config = dict(
    n_experts=48,
    activation='swiglu',
    moe_layers=[3, 4, 5, 6, 7, 8, 9, 10],
    router_score='softmax',
    normalize_top_k=False,
    routed_scale=1.0,
    init_std_router=0.035,
    vocab_size=2048,
    norm='rmsnorm',
    tie_embeddings=False,
    lr=0.0127,
    beta1=0.93,
    train_tokens=769000000,
    dataset='wikipedia_en',
)
Below are experts of layer 5 (counted from 0) of a mixture-of-experts language model. Rows are named router (the router's row for the expert), gate (a neuron's input weights, with its number), up (a neuron's input weights, with its number) and show model dimensions 0-255. Each number is 128 + 32 x the weight over its row's rms, rounded and kept within 0 to 255. Numbers have three digits each.
After each expert's rows: "gets" lists some tokens that make up at least twice as much of what it gets as of all text. This comes from a sample of Wikipedia text that the model never trained on. Tokens count by the router's weight.

# expert 41
router:129177100128161170111144151147152113137121119105145091103103052085089149173152193130126162178141117164114185146172126116148138062126158162129079127128122174183069047160100128153146157103126169128099120083122078187031098140043072066085161195176132192138097115099100165150169171108128074175142199085113117076171121163134097087128142123160147099128130139150113145176104118111149133134134104144089089126159147117133094089132116099166088138150111073099133155108120118154165124104112104160116121124146150106133143162113115118098075082085105097102126096129198134131084060151151136106113105146133087130153086134096115113110114116143157123161177109118136188168155119181139105102143078075128117090151158163164119156143196140128131131146175135141124090168084185142064103153138092
gate0:119166140140159131128143113171093119153110144114100123074169131128082170138110083070057139129122154168147084165079136112176156131147182172087136123076094132065148079090053170118105140154181019133099093178177118141144145128049121130099103128068111129099092157175161147162083143093133086085159144147109133088125144121142132112182126142122174062071134102152090121093116105142108147123151119121178117131082128103126127088100165146153144144085135098070126155093091133103083194166150105105130143096107149101180136163178197130144150160135178161117122171165116141110127109106082119159185185184070148098142122092111120115111128143128112154153100142124119141127098142159147103143143054110148146138147083156129135126117154134182124214158174095131153050083106172142120082180141136
up0:156130129121108096126108112142103140151148121096130089154046141138160106153168179084146150126123109131187119078114138120113131151133069093062129020148160149162122111105162123176132178126068185178115111122143182113107142155180155135151176119153108119136101075119163177139188141180163124113143147150124127154114157103138138130097111095114101139145115140107169125171171137109127124112106094103094148121150097102135105178190142122125183140219137140206040109098083125086136125117142139135085122205145158196120177102095103082129192079130091135131152127106117105197087216087110124061133131100129118110155179200137108125131156111113211101126113104104152096138145161133126126152138135172125100127118161097137134096159094060126157096130107140188086182142136127105157178100127120
gets: " 19", " September", "00", " October", " November", " June"

# expert 7
router:168094077099137114115123147074114114172118099113124081110084093130125136144130148160175151131164102159077191141138178164145117137130171106140125089073091099144118081118113117115160154143114194132125149089103098139097120112095072114120123133178111141078114173128070167104123184167106110092103135059045064077141112145116057083111092114106142115102119131150122131127106077073146110168136135144113101137174113126096068168134104204126101137165173079128099106140171144162142122122124095210205131114138122101141091103096128097047113130123131104107152140113148106096098101174107157087143146139135122074138101109095128139078098127113183089123170045091158196100046135118089193155128108095111086079111146144138101165201150139135166162129160118109139080134093173099095095151138122
gate0:128081125092121149072183158077162136178097154116145098103106138135162087124097197179065135153084176097120085166149084178138157130117096133167138148163160150125127125161119079126081166109121105181165143124131139050150100141128132148121109122105084096100112129132091167117087130131155166106120158112122128144136086157114129065135123155128095088114100130160116078138145196099161105116103111171112173164142106076129136155145145130114091076124093117147075128120173192109164185114157188173107141097167154092083156095063137067111152110081088150114129134109130164161074212213192162175151160145148099088199121095130158112159167112172127122086134157196128160083110167165137121127148110116095180099148168140144135150129140146107165053114162089144134148084149168166110182126152111
up0:157078139101107150111156138135102134174124126200117155109144133161144138106107154164135163112054151131102164130164111196177171123110134055155145101159153176117159197102110141091110116119049102112178082118152110104113092142140121172109117140092074187179156203139156151108123136091150167149134157156072140163123142113168087132086123138160140113109071133156131119135108162096184141160123144111164148157118156076147135171115122075120097149142116142182101131067167233109118137091163116148106115115158172101090133054159131095125147127103151095139110109138167137152102189185201125114131136161096099126196095075178093105161173128133154143124117091158140106089153136146152153093175097131110121093133200179168154125103098119146187064142135094119102173189157117125099165179129098
gets: "p", "c", "sh", " p", " 0", "cc"

# expert 32
router:199070084131118159101194111102104094155107152057132127112132139160109122153146198121135151197203129126137106175154140161121149062152212123081120147119120122103085088139139142061143180169109163152132129152088071156115100124129145102088166121116098155123144100086103152105112165062146072099170182091104103102152143181114122113123097112121128121179114132165138118141131089111097132123168110164113117224142122142094127114108134109185140160145106110135052148138150110130104164106171132140198088118111177091148168139128141122113105116058116071131091097089140137102094139183153130129095087157127134079137113096110132122115122161193144113162158095145175119119133086112145148121159035073164144107102162117146055171115156181154108132147136141115132081136076210123083094154154101
gate0:167161138134154108152125159150134111158125184098150020114089100115132121145081130115150094120137112161138121113106107112151155182178140138114124163120088130069084154157108161145069149177058087133137096136073201116113094075180089132178169192082096090117156122229093095142144097122105122095179103191137130075047182153127100078127128156180148101147178128081101110081117118166118131173121158110128109112098122147124158159121193104100171133173116128063102190098105115151145110121135123152136127143102090133161161179155107076077071067119125110086156157090097124130142089127138131113081104073096107118162205137104157161166129097106152152093150116156129121132147142119176116144070105125135185170099133114132158151124119098158134171120108123111090127124161139152152135080193139
up0:106066130139139147168121122133119129112119086138098194157139175182141090120169135143105147190170115126086107132126118159164142067078120074139108095157138152137114114099161109129175062092129138119102128138164118128159093165122172105103099071160139154142099123128120144133157123118128146091113138082128099107148088106139101115108092064064132154105104169173140127162237144145133144092070053134144163116159186129173103113130131134162145156119154217143144079158137107076124133099140119159105205146148165157088069121112113119143165201160117114071116103198151120137129164109187159094152126168162123123101104173141073147127123107187037097177077137115100133109150087068102148108165137110088121094170164165124114151135116131144172092136196145203122102112141114140136109200134146
gets: "ent", "er", "ant", "ist", "ular", "ical"

# expert 20
router:149111135145131103093154123123082087109096112096103099142113111083138093178188176150132102155115132137123092153158140143195100093176126104131082165116089134187071063132088091142136138153051132151132117099151063166094108125066123066096161144134094163125127135101133121134150113117190122160190144154066048096156119183062144054122111116152119105157108140131129210178108102097169103109150087120087159151113094151103101119095148118162111097109112113145105170106144135111096192137182119147174099133147148105127156173106143125119077076120064112122140065038179138151090085164135130116094139123136087118126134160069121113088109177094193090153138106071121174151158082135115060098123122129140079104083128144145143125133176135169130143129143176127162156155065152075132137131143151
gate0:082119147139090120115146117121155120143156076067083150123101153091162149123120106109133084114136183144076112104084116111100137169146108197192127167078140120103083103122117175135066122117168152187132133153141128107169112120116163197122158090187109148112176145062184138120087184158109113163123151118110126118088105103131094173083102138124102144142132132144118113091152096192138140112146090087102103122078156110085154169146213217167099077106204130131168161124117104098158070113146120145109141201131078137151158069121126149088087122122135094205151130099122117116130095207126137173122155161159119125134138109108159072095175099121082162141115107219160099097170078109082150120141074125121128119149115142144080148112145173154084082147140172108149123163128090174151104173157117
up0:165151147176153135127137212112114162131048122169116121125160086176148126101146152152104148177120125137137194088145093112117153160137141137134133166185127134103142144106162162157095137145108098128111083094083107146167132129145153091105076072155097112101148166142148119102171128088103085098128143128139178125164146121145107134127146089204108111120121133140061153099137124133135164154172104117195110156133153114127145148120087097166134179107121135134106143073076179120107104101101165084131125137117165139141132139196185189149167146161108150150065118167177125137083072115061111136119096128160159119113145144170117140147136118201198126095133196051104078205052166214126133084156117140133147127164223113128172136149131112140176090104049128135105155143156131117129112157067114
gets: "s", "ation", "r", "d", "ations", "ment"

# expert 25
router:166104126179122125105145128086096083170181069098140101083083106111140178128145186162172146166154131103133171160136155112124084137129164138094075126152131134142107089163087150111119124130095156184052123087133138088073095173098109080067135112132122154061138082082071162114163165067131158174145120142071107076159095180138106127108099116138148059123106113177127162159068126082116120089142158184106137177184177164048118137103105148158121091177117142082053104180142099109174142140126108118148083136115126136182100164088128139073105106072096120112140111132107132136078107172122141128137143178138146087166082134126148155065100123104150104134101131135120172186097120166061147136078095102145105100119128131143134107159160156137143171130128117131168107203128121082116120181157084
gate0:174107121154103131148149139111077160149143103119119111130212137136114123087096063204101089104161188198193103127119131120145129162080135143159136050087149111091217087174149125144090161167117154163153147119099127106091177123155114161092132148132047138024146133125157109111075170103153117094085121136115115119126161147081130140134081130121097150169152137138146134149142138133113116074107112132152145157103168088138101165175146165084133140151108133136161129161124152169164143160154122115130068136110104163142174089107173102138122120106074135122141117102100086090122107166164106167164145113111147116167159110113109108087103172090139166118169128150196150138072141142218155197119105084196120086130151084142117161102156139147148128091186113159127125200110177125195159060122126
up0:103156117123053118090135086161079144092070157205134044120166135140110139142192131156181141125182143137187131167129151102169137140121124094145138132116159137068151129125110119090154080142111158107109162082146076141138161102155112158131187149082038153044067150064186193141075163165121128063117132126108094136099115121104172119071115123125084131135123134068144156145157161143137162151120107148061101120154110144139125155121185160107189150112124138159111078077076132067113138155164130180146090143148126063129152111175132115114110148118174130064116108116113116119085131113208103122081103150145152142111155157136136121122128147129127112119170101126103094148157088206094114145142084122176169092145145132093118169082139157147077122095108102173134148131090168167181109116114094
gets: "b", "m", " b", " B", "f", "B"

# expert 1
router:184110076162106174042178144129115132156098107100114154118099123117093152143142171120211190137171045141137152125134141106152186100147149171149099099157090166132124125183122127090131155166127134129133135111088105156106142163102113096099136173169173158120058077085128177135166178076154108118147136114103063148193155138112143140159131101128143114141087124169135134172126135150145154143191104182116128178137115146076099125120072160135111154173157081146118185149172125130124122140119116160170064131126145118149113135157125084084078100105095097131171084110126148074091079154166170132098086177133117137134112115112093078054121172132128153153165101155183132126126085180101170079138125050175120102101140226149094160127147131131107117162092152111091130121087158082075125181142118
gate0:122132140201115152131110181060177185157101102139103153169121126132096133196107126106110154083190086142118093088138117071103102180099112147104182166095083110114129160130089113045241093115097125168157136159098155171164119129189143062136141166139151108148126094113090125138117130115142141134149106186119086166081100151123138195129128122162089144129077140110122126167098165094128114133137146152094143128147161139102159048085144149145105141096135146124087163113101115146207121102148150155106109140140141108111128123098056071053136048103071130089127158097150093113177101157145122127102119141109127132159113136120082160175116146148109182138097064125179114173138147169196110123139119110150104203100125106140127139127086153095107101132131097044100166112123133145199116123151112
up0:105165155158151174118153122106129169135097064135129094111194144124140166141123115085105173083142141146103157091118130060077133181109134190075119139113114095130127120135069079062198123162129110136088131201143139145155139047170142092130158168134153133127132125103153088144106135117130149101135093153155138154091080157102150178148139126145078139162102146073128113173098135079182082110161166148082129102103128150094153056085150153134101155129145111125130085072057121190165135101141161131139087162193145159101142153119099121075158051101079081122116106109156161143157084155169111066112135141097042138162157129109131155185109171107099136098146186161123126181135106153182086146127132112127145153142092131138142092135069134163115142134153144068101178114070141108191117094083147
gets: "al", "ar", "man", "il", "an", "ial"

# expert 22
router:152082125105142154083166125060091044146174128100136157144137135110125150176188160111126149157165126135128185170181170145083088133164194116096066124159134170178079090183121169131098165136097156144123083153135112155106154104098127123078098136160124127116124100077125163136146144073133070143114158108133114105193109126108144136149126131163126092158072111172126119130118103074176112154159078171148129197135133118126106162073145063118110167173124129182092203124171153118121147127123152185154112098139129074161170110105126067098088101113103141101144114105119103087140143169129145121087089164049104129181132128089081155138152184158138107181155104090145095141093099085149159081149069111193087092098207126160133104107145126107107155108126117107137128160125137143102136199126064
gate1:193121151130184135155080136095138095142107133173156125128159172113216115113080138125128140138139124130149098125125154124093158148115135174117130058141175106137122121133146140124063170113143177104126125063156160142173142132113148167066144131126081135120194168140094112148138101107183100159152126200113109109142141136130166112190163088095118098120073097115153155129136139143085126130159154093099100168172124120179099132142114152081109187104189141116049121084144129147137146088146115128160102146097136164170153083202148160206126138103122122146090088133096080108122129083088150147161125131124121141115105195104115174161166206151199097172141140117130134088151115103085189081141144094123167068069137178102109107143069171138145211132085120108085097129160107166098074171109176
up1:123140125100104176109129110077167140127078101096116112075120139128085093134190138187101139131138112173092137149074122160116116173155143069168127178090107116114070119097124131115166122145113133147126160141157112186112149124125146099122108148121132123136140108159160174087131154112142174122102100067097104133191088089139156165068069145102146194200159141062111115088207158190118077163136060102126102129132146142096160148110130138165159115152146146146082110091188066191116116079119118104163135137154144049106187158156147168114209074145124179110127164105146115160142105168124118113122131162116118080136170078101131129092068071129141167116077183167168127159067147129121131151111125098169123134180139094167082161128174087168132164079126113152164153116066167122129157107139096
gets: "er", "ol", "ic", "it", "per", "lic"

# expert 45
router:175145096094179092131180160092068093117120067082084106103128075098121118193181148179149120134155114117128136168200134172156137093150161156097098164123100195108092132186084096117154135137140193133089134135107120119100144171131130122088159174162137153112169111080102170160156156094140115179126150153086116089136082177121091095137132096189173104111063116178109138143099114090120126150169073175096123152172148076117087121052075150147091162179078145115117144117105165177187150104161139181121064129128143106169136166108122084109106125111087118120156053097152088141111110123142175131099116157148129088134082154068127132098108120166161107151148118105172151144091109157092127114148101104123135108095135187137108160070140131191094135169144161115137100154089177092110102162164074
gate0:064095114105096077153183094109161167133175096195088133166136125171133168108110129106117103108182156135167167054194166173075073161138152127138127122159140132112155094135118135144137080107114051148101194109114142102176129081117078142129125155078108155096051112156171125128142150144167134110114123144142116127098106139133194130136158165120165117087094153143138113107155154116067168126061077122107125147129212111211117058112081116114118169146149110135060094090129126187134121172146189108134093139091057140099162094135159133136099146105103157138130091184122147145153099144149117136104181060113100140125125137129166120117099103121140165123129082123186095118017156184139133131133092118140169163115126122137123131099078142147165143128181100109113155121166142102114144098070173
up0:178126142144133138138114147113124115133109193130113132128106130083105094131095150181100129145227126099135168106177111178088135114103097117102097113124089118152132100184042097150144054154119059167147125126145176061161119048157094150127094079112120148115120131156171097122121101130186127104092141139106122097077098130149154102179133152120111115093096090076098132150114067091071162110119175173098112081089159142137129126028121144099096144166123133115052104139149139148125115147103151141145080145118056163149114114144156129134124168143133115052106140158063075129134117159105178111062117135158185161161126110126153155127099074093114147069111133060148090109071113113165083170117118129127126120117100101180097160111114128126114159137127138167137162139200175121175141121061181
gets: ",", " and", ")", "),", " (", ";"